From a checkpoint of a small mixture-of-experts model trained on Wikipedia: 16509 steps.
Below are experts of layer 4 (counted from 0) of a mixture-of-experts language model. Rows are named router (the router's row for the expert), gate (a neuron's input weights, with its number), up (a neuron's input weights, with its number) and show model dimensions 0-255. Each number is 128 + 24 x the weight over its row's rms, rounded and kept within 0 to 255. Numbers have three digits each.
Before each expert's rows: a language model's description of what the expert responds to. This comes from a sample of Wikipedia text that the model never trained on.

# expert 8
It responds to: Mid-word common pieces. Middle and ending pieces of ordinary words and common adverbs in prose, such as resp-ect-ively, extrem-ely, -ing, not, only, however.
router:132127094169117128187079123094186124129140147123100149149162133124121140094144114149110159079112115090137142117144142149123101162109110124159188120153136133101132147149114140140094144185101087103169162098129136144164082155122136139068062131123088136113155116139119143164091128074140107147147112130153097109136142129161146159120139110172127121129165120118097134134151134116098138148140129136134119146110131078121120123169094129103155096118128136119131157120112147086111120092150156139120125111098141113093102113134104103090161139142108114146077124106156163152158126133118114173133114142140151074111128147109120123150150144167094155156130137118114091134130157133162174167135158106126126144123096133108106121084113096141133152145091141147144159106157128143156134146129153
gate2:170097127127119157164111127098134131126128112161131114137125115106147131123168133135132131134155140119110112114096090138182070145127128166140124094134125154089076171127131146091100142121119076114150179148075114104103153157118074151120123107150139107082154156100115150177135125141142117139099109099130123134107127139159164148105137183137147106101117115107119099117116164121144126128142171130136166136149144106089124127118176139162072149122175107139110127145129115131074149141112111100115117120138113109150144139152156112120138153136132104106101166103155150110107138132124078094162103115118137124121119108100131181145142135174096175137095151099144139094156112147087120158098154134151133137103140088145138166129119102090134139155101163121104122148137122119159091160090136
up2:112143083115107100149107138127132075145108128124120090154139057153128146100147130110161077129145127135158138096127088118094114115097156135115115152167130153140124097055119100145128147150166131159145121136112158128122143133143133162073142121119115140187132136157106129090104108103133150122146119169118105165128078105058125127114098153135169172153128106138141133121108146166123114115106086110123097135134121114142110102110127097110144142089108113093157139143158109109131124145153167122142130154089104119153134122173112152161147095126139146129156131112146093101134096164109130136142154104127132105125103108098147088130172166127085126149084125116117106118121147164145113108157144149122132164106114096116107150138129135146157183127140143138151118128179119070134102149120107
gate3:136167112120155158156118109127142122138114111149117159140124183130126146124135138119168110087141077115117103156158112122117145115162155085172102129147134114128083172133130095128115110130117146168108122178129107129104093142135112138142117128148139101104108158148161124108122139129125132168094113148144093147130144154125127116124122143108091144136199148145139132138133095145124146131108154137129119150116104122162116132118123144135113136066133114132093163122063109088132088134121086122125105078098179145155056123129145120092133124146073126125154120117141130169149113132119147136179137154136124157121145145089161127158127077110144091139111132087123065100153114165150113096144106101134108107132134135120123149109169097152106108128135089082074161141167144109117121145118120
up3:142179037105088123160156132100134138159135118142145093130130116128145141093144123138122072103118090123135146106113130114088123136135147119115105130152145130120088140110112133117164148149143112141151132141088124134102136152114136109083138144065148115139172088154133145103170130134120134102147133092109173093117106116162090096108122098092137107073088106138124110091095167152172159126113107117144160147155123083145147121184079131134109160175127141122119141128133101167132139144118094146122141154125134147152115149134113118138142156116130122107100125172155096129136158155102114129097116123145138107124106120103108129127132128137116118124108162133146156114130115097138137150100138148141168124156118074154126185148132154146120143115135141096159138116144059138163097179143103
gate4:083131113161106133110137152159160148142138121090167125132124130140152136163095103142128150078129145127121160136147119124134106127176162154122126124166119121085160138118105105145109115162119099115132129125136131149108115135128111130120111088125075109099105149152171133119163155087101109189115112128086072131135130170114111187101136170157078098159137106101112132168143098124129125115131123110163102146129131111101149094198160147145076124143154119163105136100132117123125173160128123063128127099116160107118132118126132092153132095136135086141149147117141123134139146137126120105125110154101137097124136140125111124134133120132132146162075145107124144121120131172152101197146138163173095113127152120148107133113130124115154154126139176118108084156145152072113140147133159
up4:157087162062118134157132147157110093168117151158122115104122129145145117125125143159090125112118146130171165097185098149159125087125121120081155160136150192153109106140094098130199116110127132134107136119119116131146136109143120076159134126132143142109140128117104115141078136138160164111121115128136158103137143103096151172100115093110123116141128141149143145134093167128146159139144119145145154156154137143159123135119130140141141140118105142111133118145146140112147099106112139104073146115105128103107141139067160149134115132078137101115148135167114094148114099123149110109127143058154088161118151115103180123084119126139124144078149121151146168109132104130127151110102111141124112132130119123120140133190138087102134128152122073133114123127127142137099151114196119
gate5:141129120115118100093126150119176146130116083134113089109136121131153156204123112174105170110175124120152120118116080108119141166110106106097139131143134091140143105101152100087165124125132141147103175136144128160130098092131142171138147149133126095146141134110121086133118154108066123162132118143138185110135105163117150121131147113139160142138133101116134110136145160170139116131124162154158112099120116091152140134095094115163133166118116119145125113132139145122122151125185100153145127166123117129153148088123118105121114153116162135079112164140125131124130148105138132100066104123125132156153094115114111153122098162124141160137154197103147159114139163151127138120109141152102105158102095131152075139123164130106113159123129099131173157148134161123110175149095160
up5:166127181105115192149125114141106141145109095117149121143156147155091120124141133112146092163103156148137144087121164087157095142156123146089160101089160144128118152135110137141080110128115115146111090125139127135177129096135136178100129142104100128159094110110096146152148101154165155124091115106128126108153104131107110106071117127150126130097112179139156136113093138133119124155147125072143147137112124179090117123134120162124136155205124143090095054125132136130092117115143144130123133144122127119137099121067125151146139111131128133165133108144160131149141089159124091154171140103111144114105155135160127118132155154091148115136117106125166173135126102138100119126135137111150152101129136099118154114166137134148129082134138146146140130167090129155120088104141111
gate6:122119093143144197153090143127132110149130107111109108149144114092122121153151145119163159088109151133133151115137136089094140096099107127137163094110194138104116065185140171115123078094152106144143117107068155127113109178113150118101124147118147135116113101175132128145087092153100091179154146112138110150120130120158124163101121135137159143150141110157136128094114133158119135101132137155154114156144126102130135112114133140131174127095123139110136151143130139102088113132092125186126094136118120137105148095121099143125156143130117112083115132105153087146156157104092129104133126135140183115140170092099134129160131124141099148150132142086122114127119134132127187155095109128127095099137117120083133085142137151128134141105150076153111168138126124128123136164143106
up6:166120148112139100118101132145117108150152121107103137126163144141132131095109110104101117153132135126087102106099084127126160095116157099160150100157135146098137136186151107086108124172115147117122162142170158165087146154130138142158144103119146136115141141151132128132121134134103116153113129091109123144146117110151131116111132098114134158115142091113145158123105156135117171115086141174110143076156118125096114113132139153109080142159161094115128145136073106100122151111132109141117129161094116143152117140067145132156165109094153150086097102135106140150127117142110109124142083168153171141116115100082092109163118117132176117151120095102164126176118172143150170171167159153143084110133129125156081127134154107152105097147093099123120149147140128114127133163109110
gate7:142149135119128133152118116148153124079161125137166087105122124180131070132120101145131109130137144144065121165157106126159140119162108177150137143084095097182175144099116102110141113123101138153114126137141173117129129101104110176117151153087157143134098140107064140144125137140113173127137149133117091127140113184123109142150112106161104160127111139117104112120170156145126145117167148127151170115155165153112162120165145137125131144142134146156147129099112129125134103152110117139113172123136094153158119115125156110135124079107124133123131117144108180113150110132175128129117157164140113156105115146114133180091111140115117086123148142127105155092184160142120151168118165107141116063134137094133126132122157124102147126125136174111090101133156106139120121100151139
up7:071153108131153160126149113151128138161129117128136140155137124085132170158112118077185167090096127134141127129113106142078128112131137099161066104142134133108122158158114135122091110145127114102111158140165127133172094110106122109118101153117087095118167158114145115123130139135110151141119087124140118156128147130137137131142126152141106138093136122124145125121118106087133169111150118104141077123157101118123118094101150122117146096107124093118128127172131122136106114111118141141105110121118144101088118115129121125145066140141116144157146139144145100111108082180083122126120099104122075093133137137131104176210151152143084140136104138161139106168121127160113115143147118115134118168143186146173112126155117120167127179114140128084126129119067086109139116129149126
gate8:132124078083112143147114103120107114108149150180119145119170132144121102109135114099121180043199131093112101166140160087103090140101129160123134124117079167140130124133126111164120123142083096156121122169160180139131087144142118105097098138119097080132124101142133117152156129131127121148105125135160125135155124109149158128148083134125098067111122156086119150093131110159115146104121115079107145165156131104104128099118155142121093125115133136114123138162131133105174083095147115122144127149149137138141130132128186117125127107138123117122128139150161100150100099150091123104113122122159129163172172108098162094122130115115152139122115153156140117143125141168130139118120131116120128142108139101115125101094145101121148094174141142110133126127142093157151161144165160
up8:047138186124141104110141169148127124120129116126129109131140136076105137120134097141143130167137109130131156120169121136105147102106120150139114151131174148155108120158132148140167110116111128144123093159105094118116111145113130130159139116121139117122135082141138108128127125175118131122128145100106060153118145134109145125091131132122119175078154115130117144153139114083121120127159121099141065082099114142123136122116146106100149103140138116119114104079164131112187136106123110105110126107140115175111144150156100146121125151111104113100136127108145125140142115133113102107172161148159165144083117134122089168115113081126070113149148130098124126133159064124123113122116109118121132126206135172139191138161145100106131158080107138140127130168130154103143107121099145
gate9:119078111130132143137156132111108147169123144147121156110160088161108101105138150172099136137133111114109140139148158121129130135095143144116104105122080086146113133156182083114110093140113172132136118137114129109102092190125151084087125097092086137160109125109149131139113091150139137114121154110085133082155153143147118137107136124135058097138139156114144148123105160157109073106111172096142161136093136144127136131146120096135176154154150138141109153208147158143104154087109083094145105136105130136089150096099131117099108127137105111152111133086157171156129135170118157128139091118092139144119119140164089131104115125122139083142135133136121146131102157125137130124135099157123172103110127127130111111108162125110161108150130129138116113138119156126161143165143141
up9:151142114105112113134119106130147102147134181120155114091136090121170106168145140138088137133139185112125116108080111144133138147128091109134108090153150114094146132097122131174170143074156115116118109124125147119088104136105161125135140090145101182110132127112092134110137102174128120151155125097148177113129118107120149175138161142157115114159119062130120097151134152169108122087125099114095126110141119137134119138127159116109140177100145091107155132151099153125081158139135100143150118151105141118118138087122109133087150123139075162155105082114138150149131125090113145126090104131134127125148110117154144136159164100136124147141101171121135096155135114105097110108116117143125162111102106197123102144089122114106159135127160129133154089083139131104123092144087138

# expert 27
It responds to: Topic noun stems. Word-start stems completed by suffixes, like stud, film, album, mov, sing, club, and pieces such as am in stamens.
router:123175131128152115148108107101129174137109136134154173178101136166102143101129154159117145158085128164115133142132132153159123160138166094164163138140134106165070144118138135103162151102151111143151145164116113102157080152143160102153125113124089148150130130135106105089106098113143142185125096159131160095153097116134102126054119100128133151118139145080116153154130119157169128143126099119123122099157124149142118111102117152123098149134146122123114124110142175103163163136133155173148119139131164118138150111157128114120112157125099154141115140114177113140124101166123150122141148137196178146127154107150176112143126095126137123173118117141157144148118084110131122138133116156144139108131157145118136170140123120167129099138137130124111099119067117137114070104140112
gate1:118121110123166137158061113135117123147147163151183120116095126113164110109109101149121122128109074121125128113107113117136125126105144110155141113133150153168109121127169109135177124138121151089179177172094152105100115131105103136114150114152086132110159096119161113169110094134111145130122131165132150109114123124134119145096147111145115151126158150125137138115129145162117149136104150082149110113120110091164123146153163140160150174110104045140105099137171172129129143126125155137130137107088127108141138123132094165101149134142138114098111138092153130086125157129140129137085127137102121129065140102093101090119179112186131089134125116157146136122151135141178133119117098112127138141133127117102101135138138140139110103122109152151178054135126154105163136135149132
up1:128124115132144087154119153107168133137153110107081110202089164117105103126143125126146107106095134060127132152147124092145155127103147079143179112151152138101141105102127096097137151134118093090178143123117160145107112109137120124145134127147122144138097095086146130142119126101142120172124177152125137141147111143144169101123124103129122132128136139095124114123137134153121168114083126106159151126111114102108124149140102133130133116116140146129129181132092162157157125120120132170150150142122124144114120134157116134078105139129116088145116162138141156136168167172130080149177099107147168122109149139115107145092118105151134115067138143130144111109125140090120129085161163169106111157141138110109120100118166141116139111143086121153150096134138113136205099087108159
gate2:138107121124135176111116153153135130137123124094123164142157174116095155108131111145134141113119099111124182152097136134116144118092135087095150100109120147152147096112112126108112127140130146117143130147116112174159086117076162162095120111136089106134141132101108097115169143124097098138155115144115106133161087100113103156089113093188092150096198146107135136108087124133142159126125104111151135099112139136137124126131128127109090141085130046114153141108133147106116137162096116154117122089114122124125109155155086099145132104149131137155120146147142114107148112122102160116124107117115147118142122153068156175121114112160149108143169163136133155083141104151119110146146119165172151122111178153109104136124159140158116129125114086169137108133185147116156128114157119
up2:134190134113164087166115097084126089108137120104114147101133128064149143164124137138104133144102120094117107135117163081106145127120130087140094131142138130137081152144123139095106108162094142153122128136094121137111192120116121151104089133161155145146154155131134132131152156126185170098123097174146115128140178090157131082099131134091118095137122154135126152123121143147159088163109110152120135146131098104126103142117136129136095148159145134092102115082147141144113142119114147096134128130151144146133129119108115069139134109114090134129096167119113132159167117151077105131112161115073148090106160079120110173178134153093125156116112099107122169109099159139138122106153105144141148101155112109086155109113128126153125140137102120144111143115125134126107130111156132
gate3:093137126146135125153127133155080102149150118140134096168141127124159111117193127118120150103150093149062100140101155122162120110093119096114087142106116118138081165111159132081147096118135134180133139175132101107145091118106111097172157101111069156113092125091123135167085118150141146173162147117167132126131115131112125098141139120136133146114129168114133108127112153163125143124083159155160164103092132114133113168137125084113175128126142139104176114139117126084110153104186137137128123124098111140133119128148133163119152155099123148145128149114102102124155087123137148106101107118129152124124150054135109096093130135140108112128141105114167141076102122118147121131143120132115117139162127152111128084156138118154079148126138132153094113154133136123139158110109096
up3:101083103149086138084128111130112128129127108092116144153143122137144071144148167115129156151147128143141116156119112101188100137128154116181089118143083104143131158096194104091111154098155112137151071112114131095103138140134117118125162145115174108105105094133137129146148130150110117130142113131127162139121142164158096129121111128145126104162135184120146151109142110135139080121131148090146132160104155101115138101171148125138152151100115163147119148182087145160136096083106122139177178145119101173145152117111133122104132102114131091117159141142141133147127128142168137140091145101126135171105145116106138158119099121143127141090117106127112134100152142141149101144138096114147115137122128104147124116169142116128061118108135086131106195129145160116109144137111093
gate4:117154142122069131109145125145100142152106055167142153125091164164126114104093100133131090095125146147134142150126115129115111162096119123117137154167139152143139109133124102083152124114156136109167110127170158154149153102121148160097151138120095098105123122122093150162093115130132143121129134150169133133144158163130128141151138118113102149133144166114110132111112183119144118126093123127140124101129139126086129090162113134154137137138176179153124115153123137134172129139134151145125168083119132170127129143142153138138151188107120158123126132195107086139150093164140141099118140107139147109157136107113120148107079125169122134134166103129137134115111121166108152100102137141126089159131126102105117111157125145125142105116159115120107107128081119107114143169209061
up4:146118136125119134146159167106120095119124169116141151129133074171147103130126111131123155122134141131132122130117154151150129096130159100114152135121128126114129165169147133111123171109180148114120167130165111126119112115117134066183081176181158099139140108102101124135150114087153145117138169138102136151157105106108164111134117120117132106139096096132108099098115089095069104145122101129140150139141115136119097112138176118127142121171102175102119164096081137107118119117060105119105103168141110172123097108161126132103168144141130119110119130145144122128122158139114128112163100154154155136116104143096133144123162157135119169114110141154099098124139137141132139112130132115127159140080124115160100102162137094171111081153124126144053160098136159097113121143144119
gate5:126121103108109121131117122153138115118110113151120121123162073167074115156156107126103148111141121118139124146141133122137135143143104139105174128133110158132201172085162124131197113109113090112116176102138130160136087092128152143153180123122126072090165097096126108167199176152124084123167125155115133112125108139123157148120141147181093143163126141135105128136177134122102127110111106119153136122096146165097131133188117113139159122140141091148153102121081163094137126132158091099137152127109096143132095118154152153133151134133165142115166149152130087134122150113120121105096136118141159124137133095134140134141109140109141152089116129119168127098116085110127130128113114108117112142154142180120100156113114117121111142143135127084164122136104127157131124118114087
up5:109148135152181091132104117131100113108128153133124129158126097112092156123140110116143172133109134110150129132097152136161124123139164118147090104146179109113134152103156148171154161140114154112131128109128107101100130155154146109127110161127135116117196124129149106125101116131132139133121121111137075137128119098126126129107124119137146137166149115171124117090128133091143107168153127111135098113149096118149118160141150078112086186124127089107131165132136138160097161137163136141083106104131063101153141118139126118109142128126120102128128144131112121142164114132137098147134180124110131148194143117090129138177122126091102104118123114102104141081147145126179140137164151143129130101160179117088109090116102146132094096134122052124105078155159169091145138147129117
gate6:141105136164195147143131109123139141137116139154145112137111111149153082141129113118125143129109112155135121139179111141133121154159155127090078110131133184098137145141160114152126127129125163122127152167104152127108103091104130166151125089104049131128168156140157158160126173143094145156128092124138115103121089141142144112114111111186123115116128085111133107134148115093092136132092146100122132138159131111118142163121149126139102158105146167136082123075147143134141152130152109080132154077115134127140106139157113131152130092106156139076110168107092113114140142123128112140113092103173127118189156077108112104097137095119130134147116139166115144140128132125161120134124100118105163138132158100128116153122123076127141090106129148102122149081127151147133162131137075
up6:128095123100117113127114137154138086121132111099140108092168109132106182160134141136102164125137161090144155099118090130099138157097149102101128144166126095105149134091091130110111140145157157124105163173128124136129169115139122103138146136134133134182097120128120127105138125183141126106136164089093158118149104127095119093141144121130157075138139127157163147101110115125129150106141120139097138098143134181096134098134130155117109173176083154099142143106100134148144109101097108159150124165124171132129119154134108095154120132151116172172139094137145153160159111116133113169149147182097145136106133166153178140111101152103161139180138128079121113136114117146129150138140105142111144086110112111122147108151096117128135172099119060126101128147110123128113135131093133
gate7:119100112095133144142080119116112119099118108166149140143179153138111135216141100157066142142098162121143109146142125135082092092090177145157135154148079132133118125130146094110092106147109166084120156158110114112133091109117147143128153098132138107204149120101116108144130125125128165180168153104159086119086096156141110173092097145143121161149123192132139106138121119111141111115130121142156114118158143141131127114127136128155109142132161120125114150120139132116162130129135131148105145084128117199134131143122110130133128127094117096096126117115115124151131094134128158130116145170176145116113114120118144142138121120108161128129143125114107142117178147159118146157128139134136153119118104121119110143114065144103108101121133143125149112087134156171076118166119106
up7:165133110176164113079123135128125145194128110122133123124088139140105133116094132129087094113114142087170084163123174115106181109133146153142136132100164151141125109154142134148078082111120144164108088148120109137101101088124146122121127131155126103161125131126124101120150130156119129099165124122124140148147136132162172144123156162117123119151156126112167134128166141152110127125152108141104099148151125140137097138121160107092133123134115134151113087132132163113118121109117142100127130103074101156094154134145091137100177098088140088160157130169198142115149123150109097137147131132094125101103152114142087125167124144110108144147114130122116159135083137171044162108124099105116140132113096085134145151142096163126161129103123139107141160150121131105128119099141121
gate8:075079122112143133164114110112135144114081100163148100127100138117142165126181124095138134124062139137077169130119160136117105190144108141108141131128109105110147189111108132130129115158127099140157071117114101136140133152127134141139148090103123134152132099150104161108126108144172146128154146137138156158118118149195129146119131135168118139092128140057131129165093142131147149164088119087135171105131117113107138114160114151125115101139146125143159105137155120125129135130127071127136137100143143135140154171110117120148107124154135081126149117109134150113146134119162156096091182108130147119143149108118158125112150114163128145142147093099144126118115084131102111106121092074152154119126164130142152080145116140098157149182153107133090118138094132126129118107122131
up8:174130126129124134129161129129143121106125123063124125143100074144152130102099129144128129133111110142132155132133093169097168149137135132155143114137104139105150106121106108130105097118146142134111166111109143102129160154112128163124137130152114117113174168112095164120123102130141110203159107127118132131184147105123098139110113157103160141124111148160117095100158136092112155137163132134140096141166130120173128134159146117105140112070117154114131093118133102111113126167115124127132130107148115162145128137093072147167144163190139176121105118089101121087112165108118172094128091128162162135117109191125144139115116134106135124154117109156185133171123128120132124126137128094132172110157117089135135104159090134093093126083111103117121140141116097141142080142135089

# expert 24
It responds to: Digits and numbers. Leading digits of years, dates and scores (the 2 of 2020, the 1 of 1996), number words one, two, and place words County, North.
router:136080095114122112098089114054133099139118129201150114079127152102121098128144117152110166126151151153163128121185118085118100128141159125133103124128115117148142127115171118107189146122159139135137100130115139124108110128167137153147101110109173114140145171101096121138113125174111147105127142128103116117120111126127156108118097108177155130148128140150134119149077152147103140103168123137145134114121148100136138138138144103160123149166114144124106131111091095136131116084137152124151135131130158116153153161117137072167132137142117092120137183127168132106134134148118113133139156139113131130134165110104094100104101140121113125117131118183121152148095171105096080082123148130118145130169144130136134181153106127148174129120107154141150112111158138164082096080096128
gate1:139142171121111119173156126120133151154155074157082166115126111141121125122109117131094116115111164159092163114112089143108088151120142198117133133111128109124105127150092133082125165123114099097134097161151136134138129126136131119128081109149138141141110120131126094101126126106165113155138133124149094084153146135090122162128124108108119094130069095139144116165124145193142127175105155173093109093144122145147096123110138137107119145131109162105111128111123121111077134142140149141124091141167156120141146107097119159128125087123112153123153100103099134123124134132112105083083115106112159152107111094115090111130115128173121151132128182146149126155109135140101167107134142148133149133170150173117083130144169118126165098144172144117118125183132172160117112109145117
up1:146158104108116116111085160130137162157146138141117129120148129074142154092156169119141136120146123090153102135107089103123124081095144125114087140099155102152122149087129132138135129099142131129127145076177135132174159113118139176154147167140123079187140168115129166140154116133087118114140155135141166112110128141115102141093135104134105106125126077092119147118122132136119111122101107114090123129135110091119116098124154159150151096129126159106124156115111136132139143110157138153113126111140146123132153064151162138162109140181132151151143130087113087147126113145095135136138074095129111181104095126097167149101110147100118117112143133118144118112120124087111117166158150179102138119158111113120106128124169105147134178131116139134149130120141175165143169109097080
gate2:153150136133168055137148101127150130193169110119164145119142107108180125088101100117071103113123112062146116119116103145100118166118151153106129115124140081119078112113159123141139124111160103138151141082168112087108139130133123147132121106112109082108161175122136125129124114113160099123148147090142153075145113139115112142156156102109124082138170120122138097122118135091121133120146162127093097129150132164091155108116167094166110158113121136097169099127108115156145128124152119116133143148091149141082109155112135126154136132111162133137094144112112163142132113130137141118133134147148122130077160072086118172160132159138167173117140098138098117112114113142125120146137126108119119161116126089141127144112130167133163167127110112121132120138144125103151113151165109
up2:101143112147124153096134146148141094057094137111133129127119113133152168127096153099172134152160108163134090114123134158159111079109144120168098110115165130114128163124147174125131129176114111123112170131110126147081139156121122105120096156158129175112132115136140120156123128153121140118105150107173134130118107125108151120149137130137189107129106135132098137123149114097132117110130107151088092147143112187166111134114123153123146123116146146188171094137138169135146105118142149126109113140136134121104129120138088130135141116142135128079166154145121076093151147120090112170122115155114132119113114169136097108112143097105171105141105146087125100168134113104139179067118114115088114131154130127162169118111179130163134137128107121100082084118148096131139160103150143
gate3:096156137105136146139108100108158137168140086123112115149101109115163149093144204138150096154147122142092119121139138138140139108129112110138089127143138083107137123120146123146120139146094134131123143102133093136123167177128120164139124145147111112129136130114122084120129124122165123113180149105114148138142155106106139093108090142073100121107140121116105116132140113136095114106131094098115164107101112110091123129113129121096163122157156108128116182111120180135104114150111099142093128136104163128133125096139083118095133141176137146118133147109131144107130152090098124129138078100149139145151141068114091161156109132153119201130094117112138142123088114088138129151156121104134124102167127110152076122090134141093130118083173149136069126167132144122109167174165120
up3:095146121117131071158152088145131111139104094154119094158109067110144120163140134124076110111100087132131124086099168173110122142128134104176157146092140136114122082111116126128146078140106105123174099132166087090131119146138136161141130100116133149111148095120111169125061134156133136143133089147172132135162117137167133127138129123121145119124135117142125114098131113134139115114137103107105143115110137139176136123111110145124125180151123133145153124116142133101170117143105126103148178117076166130116124125121135183119139106095172135126133117167163153101137139094111120132106109165133075114123151153176109121099157137112096122118103092127113131143147116127105157082129127087112153121136155106146131169099085163135122160143094092118131131147121128120143118146200120
gate4:108138131136141119112111122130127119131172134106133100129193130136135109128126131119180124111151106181142101148154130117130103160147096093134116116109077124105108140131062155078124151138121105108116167175105078094136135157148089139111129134163093160138102136153129120124119122141165112147145088130130078128121154136152136080141125118100101155127144107115123120088085141116138154192175115104136159115156099093135116112137118146112162106147146113087161126134156110118128098105150144100118140115168141130162110129144095123133155108138107148146126135134104070130142130117102126138123160115123127169109095123136114116110139158102095134113139113158134104135190152111148113107143159117082130144145166160062138104126138097127130124120107148126065090144084134119136154129103071
up4:125132150087127113146140101133125128122148085125105130140144112122113095124138130123129113104138157123114184120158105174104120127127148151120145128103095131142102136130137103119139167185121086115159158133111161124158130118136096139141093131130133145138154116099143115145144131126076138123129147141181123109151142117161131129144092113131108080088096134127123138167157116135084169117131112150109147137104139114083131144144156109147077112126134148165152157095115181134105133107109127145126160114139090136139118113149146132121096147145153139153130095175131156122124095137111145115154155135154109152186072129086141158073095106126134200105136111134172110107140070156126147111130096103152125140080138102135119152123128127133094148136108097165195135153113147125087154146065146
gate5:141109126098092142121147120099169121127153133138113092150142154135177122107129089131111147109166100145140159149163119101080158143109111096126091146125120139134139131104153154136148169153149114164138126118095157107120142149128125146118150110103115138121120110138140101178197143124115150120142137139119103103149132191138159125146139133146124132137189131108138124098163151130113110144122096149113126120111140078155169159152143083117110142149081072145066113110103132105115212138133119133143144118126113146089130146125106144094099096119123101103119129131152118168108064104127129111081139130139112137108100140109181186157141096154115139168164126156155131139140157096108112129121079149143142132135142133160115120143141116122151119087175144126130125095105164120152121104127123
up5:109122138168155137171111144130134113128163149155151108104166113119101153133138112131073120143125159124056147158101164122121109122139100126134126123116067134134130125171126159165138118152136107110101146153122122164150133103155130126129090155102138105130135105096154152124091206068129137126147150104127122150149159100117121148126092122122150096101117116100131082119076148162122131167095112122114173101111121085111094153135109132154096137131136160148148152172152141130119141104160128104101122165147144120101145088164123118151167156138130112119138103116131180115135140107111139145126120163140135156111103111162131158149133156129134105099128149106111072155125132135131128136168170113127117117147123162129097123114107148080089159163097142123082137167158124139096151106083144
gate6:108108121139098132107176182131144128097082133148095157122139177111130111099119095105088087107133112115144169099122125098074121117132101151162111154098162155143128165087131126169139113124120090145135124091075124118115087137094133136117151152128125117145138112131113076112133100131152143150158125111120120128132110113154156108125121127104140131129135123069165127096127141133113128168151134092148146118110142123161142154078091148145122127119132114134137130164132169113097119133201137141070134083115149142117117155144137118115138069109166117134121142115116094109163134150113091167138111099159149112202123120111114154107139128130093073106130140162110129109103132155124138074151120119143111072157111152109107126128136133140095124118084121123130120146120092128163125111092113
up6:177105128117113142113145112119179127143095148116116099127071128129135109099118151123100143130116125094120110117132168103122171120108098092126122127116116147131138107174131185123143133108112096174149105148116099147180189149143121129154113134080128126125098146158134157106126151121128082119096110120129140121149158105159161107107110134115122137130133119079088157142112143137147154122159085152103176098155094137169107101201115140120138101123094096117140079176135119139065118104107125133104135122148177119101125120123145168139106107117140112108133137123133073113125090134114099142136132124124136140141129126115153097183143110123127120148080123131163112064105128146113076090133117117129133155112144116130138156132139126149139116091150119162137112167122075175109141116119127
gate7:139149107073124125137106130160107136129102128084114100126133147158104161164118138140128122101098116125127119130107105121114151108128138138145141111137110084085120121109139141176129141095150161159150126196145133127080101134135123103080148130119128110142141127173115098133098130122133133146124144154131138120134121125104089138151165132111144122093137135156104120117106106137124162107145164108141136145159117179104129094135140117116188131117130073132110149160136063133151111141111087146131158166133138138107126136149131139118156071103155120114122156176105122138110149111134142136129145183143195192121140093144154112093121074138156125142136120102115139120113105122125093169170108141155131106089101091177116146123182108143170133150143150095072132131140126104107119126079116
up7:130112156159133111108151118100102192091147105136134172116114119130208105154127135111144161117163146137128144139140148114110112146117133161133168115125111145164096132145102091133129147156141134082102123075074164138130150144118089107126155139164150153130153119092128141094135071126159116114103125135108133169133125147104137131125111153096129152099133129119164124133132102092103121123129121151105138142125115094141136158116116125135097149113117100110153140111164121165105091136113152125099098120126114113183152150124104095128131182136119110121102094116157128129157096128128137120109121093180098124109127119147139118166144175159094149173138128187116091185125105086152098119110141078145090132156107143109127122140073116151112129100121141134153103152097129104154145130175100
gate8:141143101099162112124084160132129107129149126144102084154107101103114124160129155125103142141154118142088130159135137099097106134127144076164120151156102131115153110116124132111147094108101135064103153117091134169149162174131115148112136148150104166090098167156164124118100127092133150152142148124095110119152126122128137076106153134117110109124091080140122154106128110163132131096147129097138152083191168163127171124135111125132115129146173142154155122083132085110117095106105095098126133130138154101128116128144086156109168147103124120114134170177120152145163127132095128136158123148153125100107107106129152119099164136160145128106142114117130119134134152149114152141189114185132133155105132118108088140118150141120143143120123132163092126088113155127169090172132100
up8:125174139147082155120147127125131107149113104135164070132073117110123110143100124133131148142111144157108116119121145114126142148139149144098111133091110122150102156082167120149086137140128142155179105157146140113121098096077120112156104100132144069152115160092109118122136102163132146165110173126085154117105124127131121142074109133136146123129111169122149120163132152080134128153150132134125160161129153128117143143147144140161177115113113099116083126167132152123085145144134136156130163108131085145129139134132121139178138115092148137132122130154126110179135147092133135083101089155130171098119174131182123158088126171108110118114167136137136125132114106157147102094147107116137121124111116144104117152114124071158149102145148095126091145121114156142080146093169102